config = dict(
    init_std_router=0.0102,
    beta1=0.9,
    max_steps=4497,
)
Below are experts of layer 13 (counted from 0) of a mixture-of-experts language model. Rows are named router (the router's row for the expert), gate (a neuron's input weights, with its number), up (a neuron's input weights, with its number) and show model dimensions 280-319. Each number is 128 + 32 x the weight over its row's rms, rounded and kept within 0 to 255. Numbers have three digits each.
After each expert's rows: "gets" lists some tokens that make up at least twice as much of what it gets as of all text; "comes after" lists some tokens at least twice as common just before its tokens as in all text. This comes from a sample of Wikipedia text that the model never trained on. Tokens count by the router's weight.

# expert 12
router:145116099152119062053104124094131082146116134150128192100061162120151063096112041097106137118141130167082163107161157136
gate0:133106152105139100172139060108171116070093148110161189146051114084061141088119109132149080079131099145082109153105133101
up0:167085114133064130103129126131128098084101125135125108180106107120121119187129190107117135151084175092167154116103186137
gate1:187184117103119101071169132093173155139092207159158106140101099171062133137112130137103160092099115211141154134152140140
up1:108090132144163051168114169201117072125105170160161209091136147154170134147144114103133164157125120123112185202097150170
gate2:185066114131156075199122107159097129131078136092133150096080142084164106153119144160094160098115167156106192184195185113
up2:179100165156136165107161045136130150014102177099111143122081127112131086097152112121096146117107146151130134156159113079
gate3:147104138151123174093132072106158175104117150096144161166128090130084168123091123112118178132150150115119115151176145143
up3:104109157112148099093142162098126096095133145114079115180119114132138070125145113092062145106127069076131048135160145169
gate4:092133154131075135120127093161139147076130107229245068128068167094126103101139096093144087149154159112194092167143133124
up4:112144156135133129145106094171121089093085087186128084136062150066149158120107149120164121155122106123158157171105138085
gate5:209105171176113077159106088109159107130094091126162161114120180086159137093096119108125172108103182155120133141157152136
up5:109102114094168159116136110147071156162133163144093113135158092160116145129132172160107145151141092142116095068109152165
gate6:128163096170097094106151042126152155085148200113180092115077136134142077117156142122091103068128120137172153160165152091
up6:123108101133107102142204080117142144052124156039171051119132088192089124115152106113115126127158131195117119138168148116
gate7:206089157180169079130160120120173104149099120141163112119139099089160096142133130141130165147112165165129142170160130094
up7:165114139162175085153098123133185085136126115136180139110116130102184130143138165152136197118119185145120142134143102125
gate8:116156090109159137118110096049130192125098107158170168025135110108117143135143097093123139150131132134103124133131145127
up8:083106141158116153120096177125160139168076126100140113134162101144122115108082135175178095116098141118157151140114113164
gate9:115044155117136087120201091163116126136097161149142101127135117063132099140102165097132097154098156161105214122106110150
up9:196164097070078193087060077146083144099161098117093088133151147131133069184141119120122092104186096172086132163164109146
gate10:169103189108149171136159105146164081114132074183103171142127154122128105112100189189201147164091183118128138101142142076
up10:150067114167123139122148174176196156159120114109076182133074150061146081184154120167117134150141129090102163126173118128
gate11:141137110126096091204140087128119110119129181099161163094083111190159114165091140069103075118165150124147149152091160099
up11:104093147093106205092111139156070131137187080101121111177133106164106135145101119123136130088140046121207142113143165115
gate12:147163162101144155123077069177119109076154108159121109095138171132072106159100091170104159123141110149104119141129166116
up12:167125124114109085073139120078129123180134161089114106161167080129174103099184135127124078111089105140119144161143128151
gate13:097084133068068156143094164113120115151138179114085108137114201123148122077140133110106134070138133134123185139112105084
up13:152186126092135136103174105163138104108091117113183074143171046107112099202105159155114145117073068135096091138194201145
gate14:201200144129126143107140111110085129085081173112041151178099144108129123081126136172143136128134134139161083176127157125
up14:156129113142098166141134139106116176175170140159114154116101124093129100070107119142125117083168108075125103165135135120
gate15:129113169185101087130042133108077112124122131175136138134189136112101112124162076140163117132136092121128145091139119176
up15:156185136077149149142183101152143154133116133139100139078104137152191089119059153167104142097137165138213096158112190125
gate16:089127103075106159140135071105138089130119172199170186112127110078127089108122146143191115050099131098134157170163150102
up16:098090108144092109147125130166140079128116176130145157140038160070128103128126105177127159114170155161150174139124146129
gate17:150121145117085093148133057123063068149161181102102122105132147090097149109121151128121144176196122121141141162171110105
up17:126103176122139169049111147136147166073100083149122215163125067168139094109142134127134118081095120114119160140092143153
gate18:093108102097157134166131075146055160098116164104161130134124107116156131075047171128170079131130120109161140106139101085
up18:090091121179180152116098177097109156154134111149136087115135168155158045170184123122187171137091105181099109151086150126
gate19:144110123135115163135129127102087102144124119169168130107110168117092158128095115156129118158118163156142106129126044138
up19:140116100135110188132122111094071119129077153157147099111116210037096113125083100108111158185130172168140117164122116097
gate20:116155160102085118123167070131168103084126175087087102121121139127111136120083169129129104156152116137148185162185110092
up20:146144101110103126152156063164181138162113172158115153118068107104077121180138129123133119163137135146147156139201121096
gate21:096122160121134137098126159095136165140174147111209162075142152094117135139055143114149142086131126157174166117192125179
up21:149130155153125112152132116120116074165111136167125126143122121165135149135192106138133096155153086084111098132071156110
gate22:150125156119113126165090093153142150070158143139116131089121166130124137099143154087101099078173171139175153125110086126
up22:129097103142141121140078123140154157100147130112116134092170139166174134099127113074134132136151127124109156091105069121
gate23:085089096115130060110141093138105114109141114161128093108116161046055146090156106106115090147159197131177108167065134113
up23:097148110092082161116106067119110166132105106122115160208128096120131133114147126130184161082143091168120129096115096089
gate24:115141121098137125155161120142073151109106144093066185068093197156107130115152147127068136118103142122107178158182116116
up24:168095146207119139093078131068156144160151114184168045134154117123164114104141093116104134134158106164108092172098196191
gate25:110093120141167107101189132142124179111163156131130159112039124127160079137116155170117120061165128124114072163079114108
up25:136153128132131151199094132119141068161088089119117175081211147109024108142156131083159171177135135145121229122175150103
gate26:147114219111158136103098104094156096103168160099092108093132155150045092161091079077094183143128114135154164151159156136
up26:167102128155114124132139123117200109115098177132130134077108061071119099142102145151132132085130098116112136118069106171
gate27:153179177168124151063104094083110141145053157137090116109072134122135180068144115143145119119152146156195101154148133142
up27:166154098095113127068066054105172078157080101131139171089112106100116111105160148124164171123156170089207117115144144143
gate28:114124179167145140142071130091132169101134111144053164161112156156123082039148155110165167123109184142112129152061152119
up28:111089090105124069105066147163113117086122129102141215145089110115150119128113083067120208103118124140086113093061104154
gets: " ", "19", "0", "1", ")", "2"
comes after: " ", " |", "–", "l", "ag"

# expert 17
router:106073081116054084110131092134106136058190148178132089095070177089100059129137059137151128136121100147181160114134150148
gate0:134085162133107125136145103104073131148105164097082135100139162122152101084167094111085126122120184166151091122135081180
up0:118111123128166085127048140116194145123153127171154139116147080134133125117134144024096164164138125095123196141101173115
gate1:121095118096181134153112100166143108190160098126042130126151102112147101125105099152115150163113186103098186146116154105
up1:109186118187102060140154151092142168127140139123163150135106141177130117139162176158125132127150094122203099088097114105
gate2:105112101090150146178135130114163119161150111213208143121203156062108162178097145101117066173141175166105151121080118151
up2:096102122142162084115171112178164111138134120150157132146135190102176142074189115134098123134177135185169076088143132120
gate3:159095145138109110191103142099149103115129175088078098094094084158159123083051140117118151123123127100136118092119108141
up3:136098105091186149127155149123083147120099141109110161177129118190143102106101117119170131103132118110139132126102121101
gate4:137172129140120085100184106129145128092147139130180125092098123120146100145149135148128056075120140152176156159160138145
up4:178134110081132106093127087077151126075136152130116090142119164102126174152118167108085146115177136131154159145140201103
gate5:210103152165109124114140121162120147069152147135110142163121166141181143142187090166124112139122114101137167163077118175
up5:134100169153091145144146111130145152082134106122114112118129135075133098113055142145139158198124150107130163137100125104
gate6:133096122079171133138117087102060170066085150164190076108132117071073112143140151189136101122133115183136127144195131111
up6:154146100112151171141115097140111106112155146129168111106128202056114086121113121090151184097093060172159095137145131093
gate7:097111105131110169175181133156114162151138135162147158116119131065120114097169088148087085137164100141092149165125190152
up7:127132139101096123107125163125152128149169080089118132134142116179116171153095183127149209099093146133128133103122113112
gate8:125110112144149107124130103134108169174139155155095143091098073091176143093100115119085162136088135149129124155188145188
up8:065118116154157122131102122127113175143104036052072127111116112083141082128119118198091114150172188168156136136102135077
gate9:177133151074168082063083142179122142106167071184092110091141057130112130068089134114130145137124113188105135129081075104
up9:097150125158154138136147168077173136112037120077126125126143192167161150167210164106134112122104112071180104169166169120
gate10:132084100133137101078175110173147081119171125184160054047078098101059114136104124094123075148162186161112076191152126146
up10:044133161114120123170122124100129100119150176052116097123140131090138137137124136127116139189085111099144158119169115146
gate11:207074133104150094144124061153082106125135136113159122114140126116108105070160149173111116097131130155186150157111110112
up11:103136130094155178156114160152110114097180128168132141128106158095080121176096105153099121100119073145118131125097140133
gate12:094148141109107173160137127131135143074178219177106067130197180097118085138080118087114167189086092156125080138179192162
up12:114137098175065114187144128112114137137128176119149086159108157135160130178143181100163196149103122106176090127114176161
gate13:098111102153117115178151082077133146083192175168198091124112065116115145122108100150155123159158179093160096100141122158
up13:099103110145154088109163092150164113070135183161165103126153105128118144105101115154183182175137093130162107147162114114
gate14:144169131132148185081100143137170127126141162137156136111068106122135080109111107131168167062095089166160140140136116194
up14:103123137152124128181139114158111148155119128160144152150186159094161158165144175150111125111117175116078118147172111127
gate15:105091104131129093108077165093121129084179125176144150118111119126100076176100111183141094055071126130117138128104170161
up15:109128086113122154082136155101118120090148142085121098139109161151083055155107173159136071086097083141091127104108174135
gate16:109116076146158094112125154098122155121076099108148165081133168125077139093138087165175148074115136139080136151128084097
up16:140172183140151214179170101123157075126135124124093154174094101134098157173111118078120102159140179110149116110129154127
gate17:111104116140048112116110155098152179124143161206126118131140128131132088111112124178162120121086102118093111155093128145
up17:147126146099185113146081123151105133148110075099130164152086157100096161155153097069080116066170147176092156111110153090
gate18:103116095117164144151174078131050135105143045121144122054208147121141091126143122098144122157145117124151121135180149138
up18:129036128098196215135147119150172101109192106168147129086157105120102098161119131123110044098168140125131140163179118163
gate19:072177161077114067099095120120195116123209143087140134105154170149076095073118136082107091132181142103093074103167163179
up19:150087147193155160113090133073081135149098104129140117119100110132172137155162063138103111100073129117127125111116082119
gate20:149082112129125059112146112133168170145177128181111114161144149070111117077100133144163114165173124146140156152112172156
up20:117126145102142061079154101108107155168119150182090127135145111132150124127102175190167138183133146156146137202117152120
gate21:110150101096157112077112102092141119064153147128144170060154179129067102104140111157063129141117164081098082128197119185
up21:178083123191079153104091201089066166123093102076105113158117076143131117174102108088162087140121059175144141134066123103
gate22:085152115156093143122096072145139145090164221100151148130126117165130182153130076088133179148177171138142119221112094135
up22:124143137143094115170145097151147173079122142128122109093091113058174105147188110097151138131117113178208158113151117191
gate23:090148124128083129137128130066112093113167191109146130124031181124123089090118148172178093137107087177160120151186161110
up23:111146157104167095097134106108183188097178188132111144121141136114149160160091142140110171070102105182168125155128164182
gate24:173139104160062107121120115071109124103105139118165132140149080119114155107096128144144087074138095114102168160126141174
up24:148144084159041125140111094120078175170135176120122139150128109101136173125110120128157150156098098129079110168114151174
gate25:113126124109067151136130101110163104144176140141230090102092089165085153118165146106180151094122194161100108102190067119
up25:154160130101155161151125085151117187208070100123112110140169190097139137120102168150116069165103099132148067197093135120
gate26:109148095084159127129145179151141095139207085116070136098149123170133059086129113129115163116117114096146156160110148127
up26:151090150165109156083091146098138154105126203140156133101129104131144188161150104151128113105167126155091104113079104106
gate27:097143152178106095121119123097141126153130135168136087156075114145078117188109115106063131108157097144153137154152148121
up27:191158120088159173112115149092129099152165103118149185094190154133157173105138112094177127134100159124079145066104086165
gate28:090089144133144139132110117110059110069195144152132089115104114100162123131192148146138115070101167083128078130092165128
up28:072107143083117130152129125144138136107129169106124070156181082013145145163152112124108128100104108096123108170108178097
gets: " ", "20", "19", ".\n\n", "0", "10"
comes after: " ", "|", " October", " September", " January", " August"

# expert 4
router:101107138139112166090120122112141151101169151118154170157097156122184086098118037123159147128104085117109135120137109138
gate0:179135146120159150060135105106144172131133144145124181116133174169159123155138116168145127123161085130065153109116072127
up0:124156154127183204054158140188145166088134159112130141167114169181143162140066139158147094105138068091109115121156122087
gate1:149125181152104107173170150137129148072103171111160090093169120114154081113145101156114130104136135170164181139176075165
up1:100100079114126094119113130141130084168116150178137111116040109110159133185120170127116129123152178169113140165080216159
gate2:181159149091104137145077105074123111105068150118146176063133163158102146118104150088101100139127121116211054132092141196
up2:126166110177090143161088128111107154074059158082121133124131185140110127114103185136132091176119110132171100166141121160
gate3:100106116131065115147111150114172039124150131152124132138123112167154047148119157120107134107181144089115155161079112119
up3:155163135150062128110197122132134065096083162163153129122127131137139058113134149161130125154170123103148062204096135123
gate4:163089124160096116132125110136131155117157169136142102118089172027137103182113156126102098120166194155167175103173105171
up4:133156164097177091141140160125117100153137035120113091141145100192121105048147115126159139175093164109117117177105127114
gate5:120168149103136158112137090128138125135125119173152167080100142119082086115123113093129094100165138115128080179132125110
up5:161119156088152128166173163101083162098100174104124098178167134149121154123145156127126158078140068133173151076117114210
gate6:099105102096121122111116114122120121129135095153163163089190142124129179149139070084125133131068121109163077186143082136
up6:156132123141139117120101161168134122076093118187108081162113103153093116044139155165131103133168180164095131092157136141
gate7:152186157103123141117193112172185142131127141166125116120122129100113101075122091095127124118130081133097112197159148131
up7:109162078079066148113127176192111113169157176106121179169098122147162113128159098138179150084131123166119099072116123132
gate8:114137126097137162087109118126153105129163144124145162098105172110090117130094081125108089145110128221134141095045098164
up8:146138120125156155115223140133150123117121123128139194178174068094125126115138173160090175120171117068129120136126111104
gate9:131099147159131159140133075129074122067113200112130163129135140120109119104144103118113118087155178173141155111103118109
up9:191058129112073150158145104139149148099139093096140105080119122181141109130109088082101156146115127131086156129084120124
gate10:159152175145135032076179107103112158131120171044180129132129121092155148083169141125108127095129107099149174143127153134
up10:093165086149138183163134153209120134105089173185129168107112113143121105120138107133139119085131123114144095134153154136
gate11:148121152153146134102093111069136100123126099114142065065141168165141148131114112139112079167094127099115133140135129184
up11:098095093108132115182121137184152075071151139149138165115066110074156120103114139103161100108146182107109085120160121106
gate12:092114138135143117063104123170074074155108088095142129121157116085130074111133084097147176154184179143148116146145093120
up12:144127163164096133085112145147109101107143146158141149143194141168148151135095069071130118127128129142100087148117118155
gate13:142070146113121169165133093145195089101151142096110172148153129125091142108131094120160150089172095080132139158137097132
up13:170147096118116107183185175131153150112091194186185152113098153155150140148127148165156129152148140117128208088134091183
gate14:092096132094104090095136084110170115097072147079127115065116141089143196110163097091060143105157154104110125162134156134
up14:143145140156181111157135113155081147103121159071100121151120172139128138167107176115177098132151085114090132113090172101
gate15:139088178138122118170192101076180157098102143078122129080088144051115101173095145121102096165140190191106208145119166169
up15:091137128087158190142075100115175156127116117131105106106132143165131123137086147166107129097137138145164098147078092086
gate16:190139140101118147063107127132149172155100168117146115160111185150138120119085082166076113162104124128104191116152113153
up16:144005133134126160150153196122174181154164130172123133164139084161149128162139124128140205156150115130109093101133176212
gate17:152119169139156125087144164041142138128114156146079132147143112101087096129103082144132169118128128196111084182178192147
up17:085121146129134166120115114192099138145184101104168130123063134171124157142186123139124123136153165128108169089092086093
gate18:079172129144171127137149126138148194097129168180145114105180119109155105177124140118113175096099109088161157113185144121
up18:123199136154121130108119120103137113129107227170132066166098133153114087148059193203098087093113123161162158171118121110
gate19:111084119149116154108158086073108113169174111136155141105098164114144130109139142114100135185138097127115091150121062136
up19:127143121123128086109095239154098168108104163173141165172231131084148116154145085110157121101141124111126168097162161120
gate20:137143181140115126111117089189102199080152151102076106138158100151109092068123093126161168173084148099132140127156086102
up20:129218146194106111113083149139153127166113160134078137113106101095163062039142146123164131141140149094099152109134131102
gate21:069178174082054173122076069166116158088111160124135134102069121179129060098096139153106097084102157162145101146105101112
up21:136133112155200117092179112100160133099139102151131080137241212065116116154151164080147194184150182066138135116112201114
gate22:179173244124104174132126124163148128068118200152093104152184122154139133110140118149148072147109117064138092109129079128
up22:091106149092109151103126170073082126124126038105090121129164105195053071095088142110165183069125112109122217138122074145
gate23:107161185135139125125161084056113169107088173108148127075088112161135132081117130170116156139090137176147134149091154151
up23:134122129189124161141125117069109157112125161173174123107096106120102110080125102119081104060124124169096154172134155175
gate24:108108152126103148074110137110147111045116160116132151127123139142138136113104185098127159065131232096155057093148131138
up24:111172090081159169085123156090145091138149111169076068180091154180117126182121120162148121114118086140126106154057117105
gate25:212172160117155091182116088150103187130135114104133119124130092073110077122141100120125149141125128150208140192182124134
up25:171043150111060088101134151151130070063080205127089102100162098066182144106165124140109116130127183139136143145133151127
gate26:081175123119113132104187094141090087123125095121136118120090123092131079117123133131172095177103112174121144153060148112
up26:053125072139116116130172101119095144123129213110114157096186148090113078130150133179125076159145078112093143153162184107
gate27:090158156120108165157180130121129121095145126092061135119156100112103108134086132121170148103104115173175107167161108087
up27:133086173111086133126101126105126125128132149128128140119096152128100125141120105085115107095103150134153110139152082113
gate28:083142144098102097183142116127130181166125164185131135115116152115120069117143096135161099121163125165165190111141100116
up28:157139146114144109109122088126094080148161135169149140099162196172079119155186166128155127151170104132127117103100118121
gets: "0", "1", "2", "3", "20", "4"
comes after: " ", "19", "20", "–", "18", "/"

# expert 10
router:140088107092089118043094089110095160113174116156152158093124167192101062164164127130106133127082115089118124142085123138
gate0:112093124152095176126107129135123099119135109160115083095140151132131072131177154144104140154089155186140132183078133102
up0:124175156132076114131124082129159114124103121087157130161153134158149134098149126129116129092094131073114125141165083121
gate1:097146140110133145084128138173153145156107130126112126123168095101200085068084121130133085113141157138124114142089146133
up1:162184168120115120084063163174137128180119127119110125097124108108139133111135136146116107100099162104132157115142112125
gate2:095127182154125181089114154096117206107129103098082164106015175135222114127175136137141132139132108159120146150147150099
up2:092135146058102104069152094106127123083100147103103134135121155107133101140098152156128106148085158144093211177163142086
gate3:120157165119138187107130104150180165155151092193159142081108161152131150117126164165112093141144126186156110143157106101
up3:113130145077112170088118098124115138124140104151110170072132149197161146099117162172093120170117141100110103152148111117
gate4:064151136111150129094118123102113132125174201176073111095097147140112078138148135203136105105125114136188133148082220160
up4:139188080122128190103127091153144090138102181156103166115136118115088097121099163179123083112146158105169115169110130129
gate5:114114117102093132157093141140116152137185133166093159130076126146100105111094146143184148132161190127149090121111162128
up5:100176148069104115136083178130061210152171161126047169125063132181114092080096171133151127150079170128135124114117143136
gate6:070145095123126114090128161168089082152156190094136153108102173101150162064127135116114112144147082074180127127156138164
up6:115175123088162091128155157160109106137148190095108109157154145149120159100159181134138146183171135124139106108134123093
gate7:076150168103129130133142155130154134103130153157144172105142160156097114085151148109084095074059137113136157113108113115
up7:173129140171195082124134098164121174121152083054083177109107116086165119099153105164100195081212155141164143142153112106
gate8:141175127133165143129103040132134107120095140085115173179154130166137181092150152109075126126160087083160131170175112119
up8:107124130109112162141147147144110177152146104148171085108125106150087111184092154140098133087122148196127145063112134097
gate9:163126103086135154093119066082147151093072096154146163109120179155103087135099088121152091103169157117133132153136109132
up9:090128161118160092110101193126115104158142081110101152104129114156187138137137120111119094059133166101095157129081182117
gate10:070175163185112096068093206080111074133196162154169123097106141072115121113137136155157099134161101146185146142108109144
up10:151107135162112158162135090149172132141037082107124122126100090123140153121149151150109125111142119133118118122115179147
gate11:121107116072131113154106127161181120136196176152207121115121167176123186124163128140107127083116109125174059070069097080
up11:128093137163066117162117107146170163159161176214179070136163160087148111142105124131129164173135154154089144111187085092
gate12:131143152116162119106175088085057128086139221116106109039146141023089125082072154150127139117138194148146135164126133133
up12:127146118125138133076159177091063079097169139090151126080149167114124097135092136152096125048174137123124195152110176145
gate13:141108106162140109050145069167120108178167197113151128124073145098072141112151147163112159155132098083201125145106138082
up13:113189075043079162158082123137166137078107131159128131120112113169174139125072165169137136106099105068128076145131123150
gate14:137112115172169068129143151066085100095126179185088124035118145051168105064107128179106075155141137124124121156157106102
up14:081124125178179126125142124079115096115039181137020114114116131080173089079161164170111095146143156097176124141116143110
gate15:092110170152185102137104122151134120128110138158193147077140139119183154084127138116151111140116087139166082137084182144
up15:095107110103068141132076115110136172121157206129084131191140208136137135093119123154102120088153121184184119111076117069
gate16:135174120119125112039142099125112121116146074149129123096098153094102186093142152170077103130116117121137147158135143177
up16:151087135160118100162088133094115198120131169173159151145099042128143075156108097125180196082149139156113106140161114134
gate17:128154154207092064138130089145172133095152151156162117158130125099115164115139121185162143123143065186113202131089123075
up17:121140064141188111154085109154118121093141139138087157136112117134064164109097118217196074127097111160141134096146108107
gate18:145125153087066125154114118167150132105116183107121168141120151124162128089207111113094122140165112106135166176183157178
up18:091156164104181121086143113077085144158122134129092112126114165183117165152113127117152105094101126137117142142138103095
gate19:135128093091102075077085123166099116189142082169127108136128147134124135127133164141065132158097097155152109188079156165
up19:093157122128111133073093096150113075119099107112087032109086150142187091149170192128116080109130134162159131169068152109
gate20:141177133115179141126116140100137193111131129189124150161139139116142093051123126118123133074145143174153093136072109138
up20:171121125103175077060120135100106106135068112092105114098171107169163132147145085114108048120134132088090144091149079151
gate21:107185133133111144086091140129138125151135112093110167116142143141119131093122101156103122130156185123169148108148108114
up21:224117062122101057175129108167128149103149109143110123123133158112078117147119100130110134150110178138108166164136169125
gate22:119131142126091135140132084140147126193121094112167171136126059078128118115172157148088154178097124130098143171171156104
up22:154105103133109163126144175117119092139176142130152154122136181122115136093111110147137114075182140130186101127086132130
gate23:154116133137147172182118058185109114195132107136122100152097176161143086135134105184058090154146121089141132124125147094
up23:115185177164145142095080124124114174127117128099123170140144132124155149138106100165198090102060171145113123110097124134
gate24:107156090154105080132132098061136166117088130088123092157147087127126147094107184155112051060144127132126133082120173190
up24:171155108117163192186136094141154151169118117131125182162161086092131124069134139141128103079131129086123135140097065169
gate25:103106139136120108147114033163127094057138184115136106151114165076151077135107061178147115162106154166113128090102040142
up25:112111088122106158180107059146131108121123174091112168168154100107084100096080137177136092126089101176134127142114074093
gate26:111129137077128126142069143185091089135142114171140164160122155135065111078179096152111171089117065096109129166076127097
up26:130079119156115143135165186125134120147158069127155195119182104197181136169071144132126140170125117150055125126140061129
gate27:095153143129085077188111093142151094123167119158115134132119159172106124144159123135177123104186086115165183156078156117
up27:116112113095097079066131051080118134173166109155086138105091151105145114146082166084109125127127082120131160144098150089
gate28:124125123165103144104144138096104148115108173149128190143172139138069134112161156192144116075141170099103110132097066128
up28:133102151163096140101135169093106126075184090098124190138181159145119133154194137171102137121118152104128057118054086075
gets: " ", ".", " (", "-", "\n", " |\n"
comes after: " |", "\n", "|", ")\n", " September", " August"

# expert 3
router:158111088147127146132104153091110124071142102135132143155071177144110128137147118140148143142086134120144125146154140143
gate0:176162118093140098160100131187161146096096124166206059128060124151071162106135120140162183117097122091162117161122075102
up0:091097131177149142103116166068136159139143087073115174147117150154204160153150210155082160127131152176176173100137216112
gate1:176109141190122088137136111134178101125142165189188135118146142096136104138157114120165108122101157156152111134190154065
up1:089138077152141126122151152112120102128099142117156122078155046068115174122147137196142080124106167144112143158076062141
gate2:098163204144101097139088168132200110160062155122156143151129152122109149112083100084139163121136170204151144165156169116
up2:091131133128131127116098114138155121147097147136171146158200076150146130126116105140232101101216109163162157123142104120
gate3:126118129125144085075121124150122086128139137145130148129084177162070139105072137180102099104105124135134157134158130165
up3:162139141112092125178185103078147186132160080099113089096111071125215165194199144147151163107140149132135123125135098149
gate4:212135193080126122097134108109173163099136109120093103119140136121162113073111113123128156112089113116211122155140180174
up4:130117132105171160086159157083180140077123124113141120175132073172154142068098118144058166113041136121132096129148130121
gate5:153087114116120151147125116082143113128129127113125159098132108116111132111174136119093101133118145093113101114212140156
up5:087153134155073141098096125145095147131137213131146144119135121109090168107152155137154116138115139144144068108150207181
gate6:112207153121128136119095125159118138110081097115122107123143114139132120099192113109135081115139185120155163150146107079
up6:150103110103116124132084176114133072160155126163156136136123137115165110114108146164137160129122090145080125004158148138
gate7:108107106146155152044130120051104147090090142181108160117160179156114093151145113124204089107124085150089161162153160139
up7:115183135135109166115131075082157150119101157107125115144161096111081110103079147151183122149116119123170122128133057114
gate8:126180118093084160123120139100136117138135153107123108062110120122096148117082158133118174106154135095125134127209108099
up8:184186132081174131122149169110122142194169075118083208112243152107133148114173120117105104088119112158087110151087098144
gate9:145156123153081105096147136176129155137122131127150158129106148101076126127124153127090126147151145209161130083104140086
up9:198138116091090092095085119089138143157134137139198138154088110156149098124164188141137138135143090129183146093118112159
gate10:053177117104105142127117063142156129126118133126171161097122157087080082035160144153144145137160151188096157177123176115
up10:160154129071141136139166124096146105076141079129185129099085163097102080130135115077118145123105126107070167085120155132
gate11:125107059139165116136159157114161103088088151121079161145138127137096110108122127068139112138132125139153112152165114173
up11:213049132117131102169136141122149090154095122119127153138165139131085162141106077038117101132125063110131138113085115167
gate12:179141145160139150133125136151144104133157117184191111097138113102129104103134113123136144156112196135140029128167134191
up12:113146132126138097117125115138106165098140162197081084125121130129098129161127173088141120162091075090099121114119168097
gate13:096145130114120161150121088095102139106123188171135087120157135083151129144111158071144147126065141088120183139136116175
up13:165197110122138133143185109088133084164146077079123148101127146079154097111094134121095144129127172132140109164160132142
gate14:176145138116112113142138127134126175127159167134051121095182133106170117136157151141125101157151203132166101109116138134
up14:115102119135098131155071092165104139118137161140178135138133125111154143137078107137139141146134131144085095099132119126
gate15:100138170187130110156122100075102120089125144132141107134119125121124176112168112099118162091132131148164114122184140165
up15:146154038074095152076093146187136121124190164165121134142158129126126075159079149195144093140157098144076140120069152116
gate16:091138153067166152113138102110100134190146171113092124162136169123152135123139095134129132130148115198201100113100119149
up16:149111127135153098151147149153145226172134103110086095139142157172144087191068131117106158104149080151093105098148064115
gate17:133153140133104090130079141149052148104123124136141102060085196109137138100111118146133139153125140121165155180173122149
up17:091153128135133128165160096144141114177094121117115182126127114162029125085100160120140191092138081153134072106156114087
gate18:176179111152116042085089117111124113152123138086105195099095116066136157088081130190023102074109171151144177168142149126
up18:132090177104123155165124142133123110125157130198176101099121105119139116139200135062183184168142109153094099092153167122
gate19:123113119151147175106118129061115140118084134104144195096136161132152183132158084138151065131137168110069145113123172122
up19:125107090138055122180150103082137119145123169124171099157125154105090146198073092105149121118178137146132146099160100127
gate20:100091101183143160110105138137064087115152163120139136046185139129098064119090067101142173172089141124152140197102123154
up20:110151103154132091102116128098131142156094200159113086110093058146046101115119105138139107092137199145086109178095137109
gate21:155138138164110122106115117072109124112133117143142184137108136089083021178090061089137158146119118152177116200096151154
up21:114087080101109067137158149166131097109071105050126135173127092136138119138121111132092120127108107165051165086117107145
gate22:137106141053156132150072097140131107085087113104049144157076183135141131100132163119039125153135105111114100141163122140
up22:117120148143101134146106155132116181147097152157149173140119078113112144151107161127198132117107164162117165169104187118
gate23:166127167109123119128132156079158084080129163127109126112072105108151039148203101134138086168157109163099119186114186154
up23:117156133164135128094121136108082066186148049171143055175132107177177141153112134108142122093131119132150114078141104091
gate24:123141127156169145174089131102169122080140109126084150125174108149155088082079164126125175153124077123188147157178096133
up24:058109117127156089112095140149110083167169166170140118164132164182127116140112116062097092051120135146065131081121102131
gate25:131166114128153060114147110092073103143134145087080205089099152124077106095107111149116100096105215140123198106129173123
up25:127106138089120182105115156095151109089124131134151061137150097200174142141138135111165116158130047125126075144085106167
gate26:081132131177175103169122157191117080100164121092143214115064135112108075095135123123095122160116122169100104169121139088
up26:120113130170116125086146126035160188132102043117176121118094115133118145163150167197105106093172088116233131125125107125
gate27:169174147092136130167095139138149093110173143075118162102150133154106138139140130110085137113133141136136114143108098138
up27:177117160157099138080179108179117081138158075159160084146145036145136188113089137206127135114134161150174142125128165111
gate28:185143113149166125106108117042129112033141107121131124134128120150072128113160147145145128103156149137103113152144096141
up28:160169091130131116096163116157107133039138091095133178147157115126069170124124112171139139155116115108118082076161085090
gets: " ", "19", " |\n", "\n", "|", "0"
comes after: " ", " |", "19", "20", " |\n", "0"